Weights of a small mixture-of-experts language model, trained from scratch on English Wikipedia.
Experts: 6 picks a token, a softmax router.
Below are experts of layer 3 (counted from 0) of a mixture-of-experts language model. Rows are named gate (a neuron's input weights, with its number), up (a neuron's input weights, with its number) and show model dimensions 0-255. Each number is 50 + 12 x the weight over its row's rms, rounded and kept within 0 to 99.
Before each expert's rows: "comes after" lists some tokens at least twice as common just before its tokens as in all text. This comes from a sample of Wikipedia text that the model never trained on. Tokens count by the router's weight.

# expert 16
comes after: " the", " The", "The", " his", " of", "19"
gate4:50 23 51 49 50 10 50 50 56 71 24 53 64 45 32 53 58 40 50 66 56 76 50 47 50 50 63 50 39 58 53 49 51 55 70 36 53 50 70 47 49 30 45 46 27 61 36 35 55 55 50 46 48 57 50 57 39 58 46 88 57 52 44 36 50 58 35 45 53 48 51 35 50 51 61 49 52 74 47 46 49 17 69 51 63 62 50 45 13 52 58 49 42 33 50 57 41 49 48 50 58 45 52 37 48 36 50 50 84 35 29 49 49 42 49 57 20 41 40 62 37 67 36 42 43 57 56 72 26 56 75 53 52 74 37 48 52 47 23 37 50 47 55 51 49 41 69 49 49 62 50 49 48 52 37 46 62 46 41 36 54 65 45 54 44 33 54 40 51 47 48 50 51 42 44 82 51 59 28 47 50 52 45 66 66 48 66 44 44 45 65 62 68 46 53 61 50 59 33 45 49 50 51 29 49 42 59 55 48 39 53 49 52 52 54 46 15 51 53 49 52 47 50 70 56 80 54 57 46 45 45 32 54 59 73 58 50 56 22 33 52 50 56 49 35 49 44 50 31 50 50 73 50 16 47 41
up4:58 51 47 55 46 51 60 42 67 49 32 57 64 51 40 71 54 39 51 50 52 55 50 51 39 66 37 47 51 56 48 51 27 51 49 50 51 48 35 39 49 38 49 51 51 48 50 42 48 43 50 37 53 44 49 65 43 95 50 50 44 49 47 36 37 37 42 30 49 25 51 46 50 49 48 48 57 50 62 60 50 52 55 42 46 49 47 34 96 44 45 50 69 31 48 37 28 53 47 09 49 49 31 18 49 40 46 74 34 46 53 40 62 43 45 53 32 66 50 61 44 49 27 72 43 53 48 52 50 50 50 46 69 50 31 46 54 69 20 24 52 65 48 61 59 42 53 43 61 50 65 50 58 34 53 78 51 50 44 62 24 59 50 56 50 52 60 49 48 66 48 51 57 27 38 72 50 50 51 45 53 50 46 78 56 52 53 50 49 39 76 50 45 47 74 49 46 54 50 61 50 56 48 46 48 49 47 55 55 57 46 38 60 00 37 40 59 52 51 52 50 53 46 44 40 58 53 94 52 50 40 51 49 47 48 78 52 50 54 39 57 50 51 33 49 48 49 59 18 30 44 60 45 58 39 48

# expert 1
comes after: " S", " s", "S", " D", " d", " C"
gate2:44 49 31 44 71 51 43 68 35 50 71 57 61 49 52 24 50 57 56 26 55 51 49 47 51 69 62 47 47 52 58 55 50 34 50 64 57 60 58 79 30 49 45 37 49 48 53 43 34 28 43 55 76 54 43 61 48 43 54 45 46 50 28 33 63 50 47 45 67 48 65 37 35 61 50 63 67 44 77 27 62 50 63 78 47 65 54 50 49 11 52 49 65 40 52 72 83 50 50 51 48 50 50 46 56 65 50 49 60 81 40 60 52 41 52 79 50 51 47 33 65 61 38 23 57 47 43 48 50 65 70 51 36 30 44 50 50 44 45 49 53 33 49 49 40 49 49 60 46 43 47 52 55 90 45 50 51 49 50 48 68 50 33 63 50 67 62 52 64 43 67 52 49 54 37 51 48 48 61 44 47 48 68 52 49 54 51 33 57 51 40 32 50 24 42 35 49 59 31 51 35 50 55 39 53 49 46 48 51 42 52 48 48 40 48 66 60 43 52 67 49 53 68 41 50 44 16 40 55 48 70 43 49 49 63 40 74 59 36 19 44 58 39 89 59 58 51 44 34 49 32 52 58 47 55 49
up2:42 51 50 63 47 49 31 52 50 43 50 42 52 47 28 39 63 37 36 35 63 49 51 53 41 50 41 50 38 51 56 44 31 46 55 50 76 50 50 34 08 65 59 40 36 62 46 50 56 43 39 18 42 56 55 26 74 53 29 45 62 49 53 50 56 42 50 37 54 39 54 69 47 51 55 47 27 77 11 62 48 09 57 48 52 49 50 67 55 47 50 49 41 32 48 51 53 53 36 67 50 64 49 46 50 37 23 47 46 54 58 57 46 65 45 49 45 50 51 52 17 50 53 53 44 49 54 50 58 33 71 49 45 15 39 47 53 43 64 55 55 49 56 51 59 42 61 42 53 50 44 46 51 30 42 48 29 73 50 46 49 61 50 47 62 50 52 53 67 56 42 67 49 48 79 52 56 86 48 48 33 62 38 45 67 49 48 38 52 64 53 53 50 50 52 58 69 38 61 21 89 50 56 35 41 51 62 62 56 30 50 56 50 61 57 47 49 50 53 47 70 48 45 60 25 29 56 49 49 60 51 47 47 70 34 63 45 62 50 49 31 36 45 43 40 41 71 50 50 49 73 49 50 47 47 50

# expert 32
comes after: "-", "20", "19", "==", "See", " is"
gate3:37 56 56 50 37 56 44 52 54 58 63 61 17 52 53 69 54 55 82 61 45 54 49 56 61 56 51 41 46 37 34 32 55 46 49 49 49 52 53 21 47 33 38 53 57 26 53 32 50 53 42 47 67 72 55 61 47 51 33 58 50 51 32 65 54 70 40 49 60 49 40 50 50 41 62 46 86 48 51 65 52 60 79 47 78 77 63 58 42 54 84 52 52 31 49 59 52 53 30 55 56 51 49 99 54 64 51 26 36 44 69 42 58 53 59 47 25 69 57 54 27 50 50 46 49 58 47 51 52 44 36 37 47 55 58 40 36 50 38 75 53 71 46 32 76 57 53 67 49 58 46 53 60 52 62 43 56 42 39 44 51 55 38 68 48 49 64 74 57 50 42 50 41 50 21 51 53 49 61 20 55 37 57 51 59 52 65 39 42 51 45 54 66 52 42 59 49 57 40 45 66 49 39 51 42 45 46 59 49 56 57 48 47 57 54 63 71 90 43 61 47 61 47 52 51 44 60 42 46 35 49 52 49 54 51 71 58 47 53 57 44 48 50 52 65 55 53 45 50 46 46 53 29 40 50 71
up3:45 54 55 33 58 47 59 50 49 51 47 69 47 55 23 54 44 55 50 59 66 68 54 48 62 53 60 49 55 44 42 50 69 43 34 50 76 33 56 23 54 51 45 73 35 42 57 50 51 25 25 51 82 37 49 29 51 45 50 52 38 37 25 53 50 64 41 39 49 49 54 58 44 31 77 53 63 52 52 53 48 67 47 52 54 59 69 44 40 48 54 55 49 49 48 50 55 23 55 82 54 48 45 91 40 52 50 50 43 31 55 50 47 50 84 48 50 50 46 50 23 43 51 57 61 45 49 59 52 43 44 36 50 54 51 38 46 47 48 52 53 49 49 44 88 72 57 15 59 59 45 47 50 47 59 42 82 50 43 59 50 34 43 72 48 43 69 74 55 49 53 31 40 47 45 49 50 50 68 52 33 56 54 29 44 60 48 54 53 58 59 49 51 85 53 53 44 49 46 49 51 45 52 57 23 52 45 47 14 51 71 51 53 51 47 63 52 55 55 39 47 49 55 30 67 53 56 38 54 50 55 73 47 65 48 50 63 49 47 58 51 50 36 59 50 31 50 46 71 37 17 51 54 30 43 46

# expert 28
comes after: " |", " K", " N", " S", " P", "|"
gate2:48 53 50 55 61 52 52 50 49 60 61 50 46 38 31 47 50 53 62 51 80 51 60 69 53 51 83 54 59 62 49 46 34 42 52 46 70 50 50 48 41 50 39 31 49 50 61 36 53 49 38 35 59 36 51 13 54 51 65 55 44 49 63 49 52 54 51 33 34 47 56 50 73 51 47 40 45 50 00 52 63 53 43 49 50 39 56 58 52 49 47 49 50 43 36 32 52 50 47 48 40 51 49 53 52 50 54 68 51 57 00 35 61 55 50 50 57 47 50 67 37 44 46 51 48 49 54 54 45 49 53 50 20 19 43 44 48 50 39 46 50 26 55 43 49 42 38 52 92 64 49 43 55 40 50 52 51 56 37 43 17 49 51 53 44 44 51 66 50 42 50 53 46 82 47 56 56 49 50 48 48 50 53 54 46 48 49 52 49 67 56 53 48 50 48 53 05 63 70 50 53 50 66 45 45 54 51 45 09 26 47 35 35 60 50 50 24 50 50 51 52 78 50 60 53 45 61 50 41 74 47 52 19 31 59 47 43 58 58 21 50 50 66 57 49 58 50 58 57 55 53 58 52 49 73 57
up2:51 42 52 50 64 34 65 53 42 51 47 51 41 43 33 46 50 72 53 42 39 47 55 49 43 50 48 58 51 50 49 48 23 61 48 52 50 54 53 58 38 49 40 56 50 40 50 52 40 46 57 44 43 53 24 74 45 62 44 61 50 30 22 67 26 68 34 52 33 52 51 55 48 60 47 76 55 50 58 34 39 65 50 51 81 58 37 74 52 50 49 50 40 52 46 80 44 51 64 53 49 53 51 52 52 20 31 61 49 34 37 46 23 48 46 67 61 48 46 47 54 59 72 53 52 27 59 47 30 52 49 50 49 52 52 55 47 64 38 47 36 49 50 50 50 48 41 52 46 57 61 44 48 62 52 39 55 61 96 42 50 48 57 44 48 40 42 26 53 62 50 43 83 58 51 87 44 46 45 48 52 61 48 60 54 49 51 27 72 68 48 54 48 35 45 58 46 49 82 55 39 48 46 66 50 34 55 35 50 48 38 61 43 59 55 51 61 37 52 22 44 55 42 21 53 60 59 54 47 52 44 42 49 53 95 50 27 61 51 52 43 48 53 45 51 40 48 45 44 74 58 51 66 67 50 12